From a checkpoint of a small mixture-of-experts model trained on Wikipedia.
Experts: 8 experts in each of 8 layers, 240 SwiGLU neurons an expert, a softmax router.
Below are experts of layer 3 (counted from 0) of a mixture-of-experts language model. Rows are named router (the router's row for the expert), gate (a neuron's input weights, with its number), up (a neuron's input weights, with its number), down (a neuron's output weights, with its number) and show model dimensions 128-255. Each number is 500 + 40 x the weight over its row's rms, rounded and kept within 0 to 999. Numbers have three digits each.
Before each expert's rows: a language model's description of what the expert responds to. This comes from a sample of Wikipedia text that the model never trained on.

# expert 0
Word beginnings and short content nouns inside names, taxon and chemical terms, such as head, back, Cl-ost-ridium, meth-yl, Vas-ily.
router:538561539541516568508495476442522452473499558459562481486513485535569509458472494521510544477532545530522540475524500508508560537513462529536571562471471544532505537502488389489518502472522508495483527520454507489479493567520588521481599424393467559491483520456611475499591489469540397468531441523515508452424496532549506428521530491491549449491477483482489498472439522553537524491481
gate0:404433427433424518555543499470472500444525531494562428466430522485498499490537491486495483536460534509521459494546470493493494551431486527456560474446452551494453489487517498549518500517495489495509514484490513608469509542490473540498530449506544528530530523506528551486525483533427491461541512504535464498447531463493548468495558496501570470477540490494543470481484518505489448436575
up0:585524522527498502484526520449483441469490507481549542486493518464583503553459579574549509480491508520457424419507476535505516459505505512471491517600453504417562496490454542497433513539512423419442433511471500447471517509502463423509442491533459576487500480468505494560553527523521530484463465527479465470526504467487600513471537483461510441502525525478475509511513503460509493448510
down0:520530490507435518472516507502466533481489466484513535539499518512505533484487506504505559585527533477521468470534519558458536446475523499554585485409460501507464534504529536484517511494488488529487439481511555481522477510484497551537555543578447500516531499477546562536481554510599504511536543603469500464505525575437474496469462491498583487485467593499511466488460534583551461484519
gate1:502490529547571458504522562513524553472404511571490511492452447537429499531462512505514510533527541472513468439416427495495462525490628457486537506560514502528519441530544483504508481533527486540498482490555489498510491542467517474531549504485484438506523485495532443485567527540441478443485456464409462488408441554469479452573539525470537539532480551558581467446520519482460522458556
up1:505457556559594462521501491510510511465379488537552476471437448560450468546445571536539506470534517481505499486424419490511478445519538489447516517507491507522510395539546495446496574519520457498489447466560482498501491490486483497499512466386443463513507500495515460437509533496458486411503460512468426455520458541512487423491480483436519568585477533561542482482564525468497467530514
down1:469508497499463458473481593487514470492455428515493464487510470517489521537517487501530520517479397499544493529469468385485460461444425520472453468479529516569464431474515518523497513449505430452500521519556545540414530496541547476504535444394454449569488453553519481494445591508488491499549480521537582481470456519486386534552479456460468536498438529522465483554486502496531460516528
gate2:479525551487490543541515538453456518513544481535487525550527587541403471510463499546462506539446557573582521473416519529478593539563466469518432542565524482495534491532529477471491511475539497498539530519565453457469445490458387494492475459520503466557512503499478432449440565469502491515489535469469560442495475439524515585498477537463563485509481475505501516436535474482502566480479
up2:471415469515456524458509494437500486534422524498542460498488475540472468470518411451487509536467534498494539426498458515491506513570510532505599510421523532541435461460562344573516513480482513514518475488478473494463483544485566481482488512519478499525431556474480498497511500573498501437485499494500474495521509459460502511514515525507498471533457452512540452451438489542554497509463
down2:546440491532441444454478467534511542533439532527494509490522472551534518509483462516467473475480504564476419420456480463495572426508467524421521449554517526495511512514563424582467511516472498506571477485516469497457536491466468527499521455560514536457434529476452478445475526471489543461470435466578487544544542488515555497514557604565476542526495491409502472532458492445455461488443
gate3:524543510493443481513490512511477476519522469543473474494507481515518521502564490462503451481444540517548557505500453470632420460488477578532495527533524558537507554512424478467489481504537491523431494516477437536457521499486573487469566511507502508589526527519472551528486566477488526498477472453527487508514523548404497477487538488496525466445470529494530460485482561545544505465471
up3:517554527480480540536509491520469525527508429527452473505468478433517484490550481421528501434463561499506563529449481478583457441476488573532500528539476572562457513540425498470468474478475514549459522456491468576486515526528543488470528483522523542562529522510477543526463556521499469471474492422469494512497549555476543544474467514466528477462486564505520459467560544523498526487508
down3:444545449574466466455497512556481531510471445530495530479511513516485532519483492489553523528523474523467499540452471550493466543465537546504438513560551472536512488488534493466473445467488531521472526419488553565463495509435498449505484521483597552518531490506520534519486523545511488524512420536463576503548515497522498492445517442524488554566450506525545427543512459492459468532527
gate4:487469586530562590525496535561486450520507480477543500538451525568503479496496472508455546564524579561498484559552586575511496451465487486477509416490473507471524506475489478425560460486505472519573499502536552445455497450457572477570462540461531480502541547488527468521473503446449491473396543489417521469503530450488500537535477548453597506450473538538483525510534500569559454508466
up4:574489500456535490531529473555532495500507470488472519529540503506501498464424475493440522467578500440511528495515543503514559503488454479464494522527515486480508518515509451407514446459469481491465445485537555528462516425520575484456421529489459521467532454486522419502445438475474529523455507477476511469539515423431477472509549502499544481531522436563452460461511486594524499479441
down4:579540541520509485567522509500501448513510512475533584455540477490521476543503520486436486569495480458399509513499387500497548502486490503518509502554533470474552486608521477555438480507418514473494556462519525506468476474513489491499547525529518517536454473496530456427566421515507495577516501524504491503612439508505395471409555554487482481569481437469481481514487440547481531533493

# expert 4
Prepositions and function words like of, in, to, with, by, plus infobox labels such as Place of birth, Genus:, Occupation:.
router:558506526456596536465534536385450457432507547465508532514537495578544577553466396516493558444554503466493530497494534575467562561578450504467508517474553492455584514519457517541518481450526515430452491475461537511414492493502543504490577463455484483481470498518530528494568495549519487510504430448457526493453538490517469471564576455520504474463478444565481518485535537534474463491484
gate0:513466548500559483421484542519474448482456439504546510462541518485544470494404496536538428521528421435494517516479499554478508563465468449486555438538480554533564471504480519490518483505500458450498520383416486533416405483529591496572477516558422500539501500399509435496501520516497534578524466491438513487472527493482579455463486445498471477492506493547479487457527472446508419439509
up0:482499532499450529556440448577482531478540522499456484499521486428421523486524523441512550473476485539485468529490521495520452436493434552485493552457579531489452534520545471510525435487476469521494494553520548459554449554481439509476481432544544456497498435584484541469446473498456489427472558472581471557492506493515432473498520517533506419485469550563471469500507467463554560575530
down0:513539544435549455579564500495480446510521476527499445485441489554525517479542504511512456499508422481370502532571470533574437549406529525502516495544486583511502516431535586457432457490582519462501441518520566490497462454467524464475538513502478495515508522501513466532564517516514474517425507528492454508471420489487500450503478455468486441484516532483463502461436549525480439483506
gate1:584445508524527493496560510515465505472462507601536475527551494488551508511484545521541471513534555473489548557603478452530511475520494462519434466462430506558519489480553478483467466464507452470519498546543533502456394447557507533538492478483507530446431466408479533524483487554489528503429493491457544498487520522498478484578488446443471503516478448521496526553508525543425487527545
up1:579466544544471458519534497460530504494502470565443428500556464506509538486566569490503498495501526434485555501557425381490486456475457496485441427444443507560524485473468509454515522451466491564520417496500514538440400470588477512536468513473507542502501451431458520573510534467449498481459523468455549516539536522498479522540545467515470463476466453567515531524478488516529529502486
down1:595518503500465535490465479535426517470501457450527428515445459491466433450471502494499490420466603558438451430487496462536497456509556519430548445486488552491517444547493509483475475490530540633474516547485479486512525444477509577484505523521438480499506453555520497528487489490472514507490529453460472502589518465513527522532553526526503494486608450452561459543420475523519523480449
gate2:539474526541480527525521474523456453501514453545528490507461468451483578446519470431480500512529472510501530520536506510601503552541527509436491539455507478459524495528460498526537535496516528483457534430482552453559431462416448483501493408542527542568493474529471536563505494515486572502481545475454410525603506491505530507502500462430553522517549535487550564563474480513530517541461
up2:525522497512486476478453480498525466477471495424552544433562513508588517538462541527533553515547488543554501496531459562452526495510485491561499541541507455522485554453467545539468522485499496474490493556445517557441521544484500420539454543482452459468470481518538458422502392463483481555516474479486549554477477502479431500518465484453450522530393481564516528482515519531449537467521
down2:493565425545466551545481560536503446470436580471439482559537503480451486452424479533431525543516469488478579499452492469500491441413467455482519473501518563489544451485492497524601461489492472497523514458551518429540408508517524545538536504508492540525460514503532529544493505485443529493503484501534470521529564455500548522523568507513588447487538545504500435502518508535500439491456
gate3:479580416470525478483523498540461502458530515569493543514482477472517569467548482499499483479554489468502498480460486506445489510508463505539524549487550499425501574475503521554450470498546584496493557468464492456519407468508494595509505497501511395535516546500494493493528510508472539508480488528545513434476489483440544477547621499503497570439484571543488409447441482490519473447583
up3:527462553508511494555552486443548469497496524509539490497484529525510477483565492407508441479456482544451580505432479450500496453501528503477499565515446530457588410462499500456483518488500465547455502522500464486454520542542537515439452554444525479449517504464496470547461482539446487507481579453441519476464519501527466421523454533498542464517524482493565486453633481485410544538520
down3:606479518538492497537494550530528491444464439526510600392478525492479530525491507433459455595542452479480488504441533494478503451508480461484450541505465504534476494500530517474490543579485519483476531493499540495452471472449514508542465511481426525429549563456496433573456535474489538507540503495452540494470465488557507490494550459511555477485557520527382512446551440513429508454496
gate4:504499487508526480531516456439552570482518580506499500482555468464563417524521501462530448378539523448488526511509498482542486503505513428500558507464458576560445482501579517503540479537523457546473535480441522454498554557572523471500492543552520448508526496458447534456499551493467490479512459516480558537535581429499490510502501428536494522448504428496516461523507537555496486515459
up4:526515461501475474490455495482492459497538543466508521490520565508514504491450536456390564555543430466429458540516490533415487548465489504502466562515484530503396505468461424517487454543517522496504444498500447551454485502448498527544458493538470583477461478480527480578516506460514484532514527561430506528490439492555490464456453538485492515488487555587502484508469539492459549478577
down4:575521415535442546539520484429455494545553451496507499585462545462501515496458461527482506447462576508476484556532524528431536509530404436450524522468519534519466482480425576446539515585454500545472449451500444428482496462499551540534427427453420564490465440494489532565498529498485457426477514457512546456442510513488449491535451481547583490487463509517402447444465551531520481535472

# expert 2
Periods, line breaks, list dashes, table pipes and articles a, an, the opening new sentences or items; also abbreviation periods, as Dr., Mr.
router:545525532484485469550535492459428514552476566511523422433535525504476478535595537508494516420517511457429524466578559508563577556501550529530454531559511479486462526563543464553444505397571518533484494555480452502528488499487472563463470504482382571518477534491514570524477547501564471557454514492493510515555464460446467434514476468564547490526442445471536497459493461534469609528557
gate0:507528556499501500545479615482499455500519452579490502472409457439495434446485495429493487562478484522522448566459556483420541492516526510542416509501462466520518453507467522511519494559476476518471497506512508558552491512469479556463542491419485534524589571489519500533498532514431495521514511484547515531535491475475543543487542537469481551514496577490466501558503498453444538570573
up0:528519484453553464486439545418502535485464470601513452477446465476472388443525505529551455606446474616482411571473558484501507484521539498497426469472433477493481466532471453548512517524494487482464425535494483527552528505473477460459544495512524495525580597504493468519499502537463550577497524557614458554542480492476532526517535561499481538489489498410481529488554483483469488544518
down0:466469397522518473447471450455559549440569492496425513498533528459539439470549528477500545442510476545490479490521507482573564519478451479502513505505449518424504500487450438496513488469562516482539504556484535492454528495441487513457513423504522459493495555453512486494506490489516456428544508535491473580477482479440494516517498450452526493450537450469485506481547511526563449423431
gate1:451482548472453535450565427440544424619475558432500497458497476493456600570458486489488523489494498503574507512555567536469573507529492397470455451467540528560505544493504519539514437450480487514532505516524531539506528457478434511525486480550473523581531460450478555490556452465530411459469570525513579500526522466545468489485433511481471500559465449434464482428471525534521540478481
up1:473478431547515495536486556529517560461572470596521540507556488487512464449508558498539498550500448432500497520458443529552458512544485601582498481490437497423511520460466478458509545567471494500473521492422503516572564508547599457510473552391434510519505556494462456542432571518478505515552544554526438522466515574530523574467554465517510479445595478524490565586497494544500501425495
down1:499523521454471449505548524469510565528472468486504518515463494568519450530411481473463443522477432466526519520471475446556554518504529361546589501487539504487564501486475542579549542514483480456535468521528523496491486460581514499473504494487463510598530473478500482486541401510521493522538505541451504519513535485455452427542549462482509462481468467499502456491518560568455504571514
gate2:506502503433535494584509476519442488557524515433496489537498475443456581541503512524448511502566429494515502509518543508540564449564514466511450482584530442553497446518509530463515513542550542562558484602523437505534496491530519546470465488572587469514533496493431507538549492567437529502521515499548565523479435452510497556445504544568528491501526501317545527508532533451554499574504
up2:558479563484460466508484490532521526559595536386562488577528526466479520516537535452450500475563488483457504523509410469520531465469539448529518469505501472554489514505491488442492529468526523461450483569513435460531550495539497540462468508552524473579491596407513483447494532526489549487533446540540513445496450483607549492495481477475529440553532529457471525486429509456523422512525
down2:514540586456524518536525565483541470525555509505529484528485459546522455510521534497468545441490505393515502504475542511473472518501540507495446519456484515506360507507453527556526488472507472462503531525459607410426477446506551453494515571481505470519444425510463574435516481536448484551440506438460540504536493487495491532545476513467528525510440484481541508440459487444507472491481
gate3:487489538517490551575552454525449634470490438518540510524461503402478464473533443481536557498485524480533509513501457485499486516483575531483520460456496490470474524481521554547500572497480518522454552436538451521400506504547460567508570500528526544571481479591476524501459532476564481506445521496501513506456557537477573447572514497464462490526476515463474441515473511471548522584515
up3:523525548483497477504536556525474441492439427499536498486579622506547511553442463446530454497449569434480519478509529457496436465539519484532446494506540434536451519405499500510473508530447513477547473482516472475444499441516491568455480448562486565443443496540440424503482463588443494531521589552493469473465544472469508560498567514421484484560485502489466433445619528536438472483514
down3:526493506530497484520480482474524550433528526359457483476458526524521588444493536490529481473515567493455523446469470461516432491508513500521519496530475479449551467492500429554506509455512481445515498498471464497476460565481567521519452516454499529477537502466524485477496464455469561472449510419473556449613500510510498473509484475511504580466486521437548525481528443453544463479518
gate4:503526552572493420449492516511506536469461605447470524500544525444397485540516489572547508519446504487450496440537552501502577488495466401437513432539498529474578489544450438493466469466552440491493461552533503513464532501510438431559475434493496502421544435493555476524472500412564529458495439497481497514511501579525512466464455484498526459539478526479508430428530416555522513507479
up4:478484510529496500493504489553526480506476474406508478515472481414498574551574552571538451448499532517430536420585456468457492498465509446493446536527523432552493498501469482453474458554473508529477500523511547509582563469519513534489464449541541540442512439451502575556453498532461501497516517441433495506542530555529540509493486451464527418525470496457546498454485449537610457533600
down4:441519547518487442510461509435559523440488493585504505485481495519463492549452474491505554539517440506533433514465451485465421497495577559453483540509495477489601431546457453469514519510494475491578542536406504531472478503433548516470528499472485468483519476453510497522496508475486512486479447496509487478515431450445519551552534563524498515513441505505483510476458521502573538488495